Weights of a small mixture-of-experts language model, trained from scratch on English Wikipedia.
Size: 11 layers, width 320, vocabulary 32000, 64.6M parameters.
Experts: 32 experts in each of 6 layers, 288 squared ReLU neurons an expert, 2 picks a token, a softmax router.
Training: a variant of Muon for the experts, 565M tokens, 2664 steps.
Below are experts of layer 6 (counted from 0) of a mixture-of-experts language model. Rows are named router (the router's row for the expert), up (a neuron's input weights, with its number), down (a neuron's output weights, with its number) and show model dimensions 64-127. Each number is 128 + 32 x the weight over its row's rms, rounded and kept within 0 to 255.
Before each expert's rows: "gets" lists some tokens that make up at least twice as much of what it gets as of all text; "mostly gets" lists some tokens that are sent to it at least half of the time. This comes from a sample of Wikipedia text that the model never trained on. Tokens count by the router's weight.

# expert 12
gets: " A", " P", " S", " B", " E", " D"
mostly gets: " T", " K", " O", " M", " E", " La"
router [118 168 121 176 151 106 123 147  74 147 107 135 152  98 120 109 136 106 136  78  90 103 141 172 143  68 191  93 202 154  70 117  88  76 126 157 137 127  91 126 138 171 145  55 167 112 148  61 139 105 160 109 132 165 105  93 118 111  86 122 151 192 122 183]
up0 [111 115 119 157 119  88 137 182 139 157 111 146  87  63 120  81 163 169 118  88 119 161 134 163  99 104 130 116 121 109 102  67 170 117 142 107 135  74 102 117 104 192 145 121 157  92 127 153 145 118 133 105 151 143 135 150 136  93  88 167 151 142 191 105]
down0 [120 158 107 111  98 135 129  99 120 152 138 150 149  84 157 134 104 107 159  79 113 103 123 122 102 151 122  97 127 148 159 148 116 135 131 180 123  98 159 202  68 119 225 112  85 103  99  60 167 142 182 146 105 156 122 161 102 140  89  55 159  91 102 121]
up1 [121 120 139 125 143 136 154 111 113  99 130 133 134 129  78 153 103 131 159 121 152 144  94 137 147 100 194 143 106 120 152 141 151  81 158  81 143  84 123 193 218 126 171 171 174 104 102  91 110 136 133 110  95 158 105 115 146 141  95 162 110 188 109 142]
down1 [168 121 145 108 133  32 144 134 186  82 151 205 117 101 112  99 158 130 130  66 160  77 110 141 100  94 179  79 148  79 130 120 116 128  67 131 104 112 167  93 155 154 179 136 139 145 122 177 140 153 160 162 167  91  85 117 111 206 111 127 116 102  80 159]
up2 [141 104 146 131  90 181 127 132 129 119  52 108 169 115 144 159  70 115  97 109 141 119 127 132 135 142 122  97  75  96 164 146 129  95  88 139 108 160 155 119 126  84 148 122 194 174 125 128 170  82 158 136  75 147 161 112  98  82 178 170 126 108 127 113]
down2 [163 143 123 122 171 122  99 143 149 143 115 117 101 200 159 142 171 131  98 144 124 192 141  79 166  58  86  89 123 107 139  77 184 126 141 136 148 168 156 161  99 147 106 136 125 109 180 158 179 136 165 127 119 159 140 118 158  98 149 120 113 142 143 146]
up3 [152 112 161 106 105  90 138 164 109 198  96 157 127 148 165 141 116 157 121  82 125 143 147 164 146 104 144  65 130 100  96 103 128 109 101 123 105 160 107 115  87 154 161 101 176  85 181 107 129 100  95 103  93 137  89 160 164 185 145 172 127 149 120 192]
down3 [140  95 123 136  73  95 141  95 138 121 126 111 136 113 109 129 161 159 131  87  95 109 165 109 104 138 165 117 121 103 159  90 138  78  72 137 138 136 154  94 203 173 128 166 121 158 142 160 104 182  63  88 141 125  80 109  83 104  84 126 124 147 107 153]
up4 [100 123 132 150 145 117 148  67  96 214 127 110 117 189 115 121 123 102 111  82 159 100 138  99 168 126 111 150 188 158 120  98 182 118 118 136 102 113 148 123 124 123 137  90 137 111 198 145 136 139 148 130  65  88  72 139  85 133 206 147 126 164 115 159]
down4 [125 128 194 111 110 167 165 124 140 132  97 121  84 112 125  76 140 120  88 105 113 147 145 137 129 152 135 148 160 156 179  65 134 147 129 127 127 186 120  96 122  98 144 119  85 104 127  81 115 127 129 149  63 147 107 143 156 124 109 126 122 126 141 149]
up5 [ 99 121 104 164 120  38 153 126 117 131 131 153  82 168 101 125 176 122 108 112 161 105 112 164  75 144 159 112 128 105 142 129 141 108 163 193 162 128 120 117 201 157 134 144 124 148 102 131 163 153 113 105 140  84 162 176 191 116 129 125 125 112 193 182]
down5 [ 78 101 108  80 114  73 151 134 149 176 119 160 128 165 131 161 169  91 111 152  81 100 109 128 118 183  83 167 173 105 193 175 114  99 104 134 186  84 102 150 143 141 120 184 157 144 135 147 123 101 108 142 157 125 147 135 105 144 186 112 147 124 172 179]
up6 [138 145 147 136 111 169 104 126  62 121  89  97 160 129 147 143 138 121  89 157 157 147  94 112 199  91 113 123 129 167 154 132 101 135 111  79 121 159 118 144 191 149 145 140 140  73 118 104  99 107 142 119 145 112 156  92 132  89  94  89 124  78  95 134]
down6 [ 78 102  67 150 181 129 170 161 131 109 151 145 159 142  74 121 181 180 119 140 115 131 155  89 125 146  96 115 143  98 157 199 123 179 138 104 164 139 137 119 157  74  79 147 121 120 121 148 123 138 101 148 131 115 151 144 129  99 114 187 116  83 148  99]

# expert 30
gets: "\n", " is", "==", " had", " has", " ="
mostly gets: " had", " has", " ==", " have", " ===", "See"
router [102  80 115 180 157 149 114 116 132 149  89 181 131 156 122 164 173 131 134 196  96 154 123 145 117 138 125 150 176  94 114 152 112 144 150 113 220  86 172  96  91 122 122 112  74 105 141 124 139  66  91 145 103  58  76 134 140  51 157 141 139  95 146  41]
up0 [164 155 102 116 146 139  73 105 125 114 134 120  93  58  85 153 125 165 127 157 211 123 190 167 135 103 109 156 165 108 139 125  75 140 114  75 154  80  66 119 115 127 110 180 135 109 113 123  96 111 207 170 130 154 142 100 161 112 146  88  91 173 148 115]
down0 [112 144 148  87 124  83 124 124 156 176 121 133 146  92  62 107 153 151 135 106  94 117 110 153  89  78 108 135 136 122  76 155 210 101 107 112  88 106 144 131  82 134 151 151 124 138 133 160 122  97 128 156 156  81 139 136 165 106 146 130 165  92 136 171]
up1 [156 147 141 110 121 126 127 169 111 180 165 118  80 124  96 124 144 135 158  77  91 135 109  96 188 178  47 138 143 154 242 148 161 113 124  90 128 100 147 184  48 129 112 130 155 206 126 173 122  69  58 127 115 165 131 124  79  99 128 123 115  76 115 132]
down1 [110 115 135 136 120 110 122 148 150 127 137 109 117 109 147 105 122 105 182 126 255 119 101 127 140 112 148 162 109 178 140 105 131 121 175 130 118 167 154  90 190 132 108  98  90 147 191 148 179 161 168  95 129 119 154 146  93 185 144  85 136 207  93 182]
up2 [137  96  84 149 129 112 135 125  95 141 127 117 190 100  62  95 126 184 179 165 134  93 143 128 102 114 139 132 147  82 136 158 171 169 101  83  80 121 191 151 137 158 111 199  79 101 121 167 151 163 172 122  92 124 145 131 168 155 136  69 142 131 118 120]
down2 [157 125 111 171  75 191 131 100  91  93 142 148 138 123 118 100 151 133  84  73 140 107 168 157 123  69  95 119  73  56 106 149 126 135 146 173 124 191 121 136  86 134 139 146 114 148 126 161 195  86 104 141 110 170 112 114 108 175 129 181 142 114 110 151]
up3 [137 131 133  39 127 171 155 172 126 129 117 140 107 157 130  60 115 128 128 117 144  83 157 139 128 169  88 110 167 133 159 134 144 181 135 103 159 104 127 128 102 180 113 126 146 144  76 143 137 116 153 133 131 172 140 119 191 155 143 115 114 173 189 118]
down3 [150 114 154 136 166 145 116 126  86 121 189  90 162 160  92 128  56 132 145 209 161  50 131 196 133 108 104 143 133 105 165 102 158  36 121 124 113  88 119  99 122 119 109 122  77 134  84 138 123  48  99 182 114 108 106 155 101 138  89 122 137 133 125  97]
up4 [ 95 132 131 198 167 174 183 126 108 141 100 167 103 115 107 121 108 134 125 149 139 113  37 150 155  81  94 159 157 175 135 122 131  79  80 131 129 154 153 171 117 181 159 144 137 171 136 155 136 171  98  70 105 137 102 118 108 130  79  43 158 172 103 115]
down4 [113  98 166  96  78 135 140 179 149 202 147  93 108 185 134 148  69 113 116 169 133 127 161 132 151 147 103 159 125 151 149 127 154 120 160 124 163  88 155 166 146 161  88 136 184 121 166 151  99 103  71 127 135 195  70 108 114 194 181  83 152 168 113 184]
up5 [131 167 135 158 134  34 169  84 197 154 132 115  82 142 114 126 152 195 146 133 132 122 154  33 113 109 110 105 140 160 154  72 146 202  98 124 116 102 158 125  78  83 106 170 116 108 174 170 146 110 132 156 121 126 162 103 132 118 206 128  99 177 161 121]
down5 [132  80  81  89 123 163 138 154 138 131 154 124  71 113  89 156  87 102 166 172 133  87 138  73 137 156 120  33 107 115 181 171  52  97 111  98 181  76 138 141  96  39 133 107  78  98 110 149 101  30 131 115 103 166 128 101  81  56 181 164  82 184 135 140]
up6 [ 61 145 132  61 130 146 128 125 138 122 125 160  90  57 138 162 132 157 107 145 145  87 129 197  53 106  84 167 184  98  99  71  98  76 172 156 152 124 134 115 148 143  82 140 153 136 119 143  68 134  83  96 150  88 126 152 198 106 120 107 101 150  97  99]
down6 [ 89 101 137 113 115 116 146 109 116 144 143 164 127  79 147 173 131 150 151 150 117 120 204 161 139 159  98 182 181 165  78 157 120  77 126 133  60  74 180 135 182 160 161  88 103 107  82 120  56 122 182 161 113 135 167 223 121 117 155 133 124 144 176  77]

# expert 21
gets: "\n", " (", " \"", "==", "===", "-"
mostly gets: " \"", " (", " “", " '", "(", " (\""
router [139  78 125 103 187  96 171 144  75 130 192  90 170 169 162 157 111 118 109  95 166 158 105 134 158 138 120 112 146 138 111 110 130 164 206 102 100 118  72  89 152  81  94 128 166 133 123 114 114 150 167 203 134 120 108 170 151 162 107 115 100 126 176 131]
up0 [116 131 144 209 122 140 179 183  87 109 117 110 171 157 163 145 123 162 147 128 123 144 160 144 150 125 108 127 126 165 119  64 132 151 164 146 143  82 182 150 124 119 201 137 124 127 149  53  89 111 101 139  78 110 131 111 123 108  86 149 140 106  98  96]
down0 [120  83 119  95 116 101 105 137 130 117 131 127 139 134 141 140 132 186 140 135 132 123  91 153  72 127 132 151 164  92 157 111 174 151 156 131 107 120 124 130 129 103  94 123  72 155 121 140 113 115 115 118 147  87  95 154 111  66 139 137 151 108 124 201]
up1 [111 136 145 143  60  85 109 164 144 143 141 115 119 141 147 180 123 159  97 119 121 133 114  73  65  61 146 169  35 146 122 123 150 142 173 111  98 164 129 145 124 117 113 107 166 122 106 115 119 168 103 193 164 130 191  84 116 173 149  89  97 125 146 159]
down1 [105 167 129 112 166 118 165  98 112 124 116 114 153 190 134 127 163  85 116 107 110  95 122 153 109 181 158 131 125 121 102 126 115 159 170 116  89 139 140 125 125  39 105 140 153 133 129 162 124 100 190 104 178  71 131 110 129 122 165 100 151  75 100 159]
up2 [126 176 144 155 132 116 144 114 122 141  92 111 157 146 158 158  29 150  86 143  63 118 212 145 134  89 147 151 162 203 148 146 154  92 133 155 104 114  87 129 118 109 157 105  66  98 192 100  27 123 129 137 124 126 124 143 109 148 149 127 117 195  88 137]
down2 [132 148 165  80 108 131 135 106 113 141 137 105 121 126 149 155 125 161 103 109 132 135 166 161 185 107 107 121 102  85 201  98 121 129 167 130  97 137  85  85 102 118  95 148 128 118 119 180 179 152 144  74 111 132 107 148  67  64 126  72 199 100 174 179]
up3 [167 150 120 115  22 127  99 140 134 179 138 148 132 156 191 150  76 114 158 155 160 162 133 151  89  88 116  64 135 144 136  95 125 124 143 120  92 109 145 116 142  92 126 162 159 172 107  80 115 135  89  91 167  95  95 138 143  94 119 166 141 103 118 119]
down3 [130 111 155 115 166 114 149 142 155  78 108 175 149 117 182 102  97  97 147  74 187 125  92 107 110  90 122 137 124 147 134 104 131 134 228 147 152 142 126 107 117  66 198 114 132 100 119 155 114  79 129 163 172 115 106  98 182  62 129 195 173 153 112 119]
up4 [147 113  82 126 135 119 196 150 105 165 107 115 133  75 120 190  38 121 159  88 121 101 139 145 113 174 111 137 127 133 126  91  71 124  84 111 139 132 127  99 139 134  92  66  58 109 154 120 104 201 221 146 194 166 115  83 132 186 116 134 167  77 112 125]
down4 [121 215 147 168  76 138 102 118 100  79 135 153 135 136 106 103 114 167 155 149 117  98 185 156 135 124 132  94 150 158 139  80  91 155 163  95 149 150 157 190 116 128  98 149 151 145 118 147 103  98 102 132 149  97 120 146 105 171 159 134 174 104 100 152]
up5 [159 128 120  98  54 130 113 139 117 105  56  82 125 112 166 136 133  98  70 151 152 114 104 165 133  89  73 121 208 134 121  69 148 142 108 117 153 137 127 122  85  74 146 117 141  81 153 124 139 131 110  83 126 121 193  93 114 152 152 109 109 119 145 112]
down5 [133  74  69 123 152 189 182 110 171 166 171 120 126 155 148 130 138  94  87  79 125 195 125 182  85 141 116 122 124 170 150 153 143 110 135 131 142 110  98 129 134  51 143 173  96 117 166 132 162 219 124 100 134 141 120  96 137  96  73 126  91  99 116 116]
up6 [149 166 161 121  85 140 165  78 106 130 176 122 120 137 174  89 156 149  78 150 130  80 104  39  93 150 161 126 186 116 180 120 124 130 130 114  84  82 111 130 124 153  95 135 168 123 129 109 155 206  90 191 137 117 122  95 104 128 141  92 100 155  85 103]
down6 [140 129 107  89 141 115 149 154 177 126 120 196 140 130 107 133 100 154 167 146 179 140 138 105 139 132 106  75 164 144  97 167 171 145  92 117 164 136  50 195 103 177 133 100 140 185 124 141  97  77 100 156  90 170  74 180 126 138 128 154  98 142 144 142]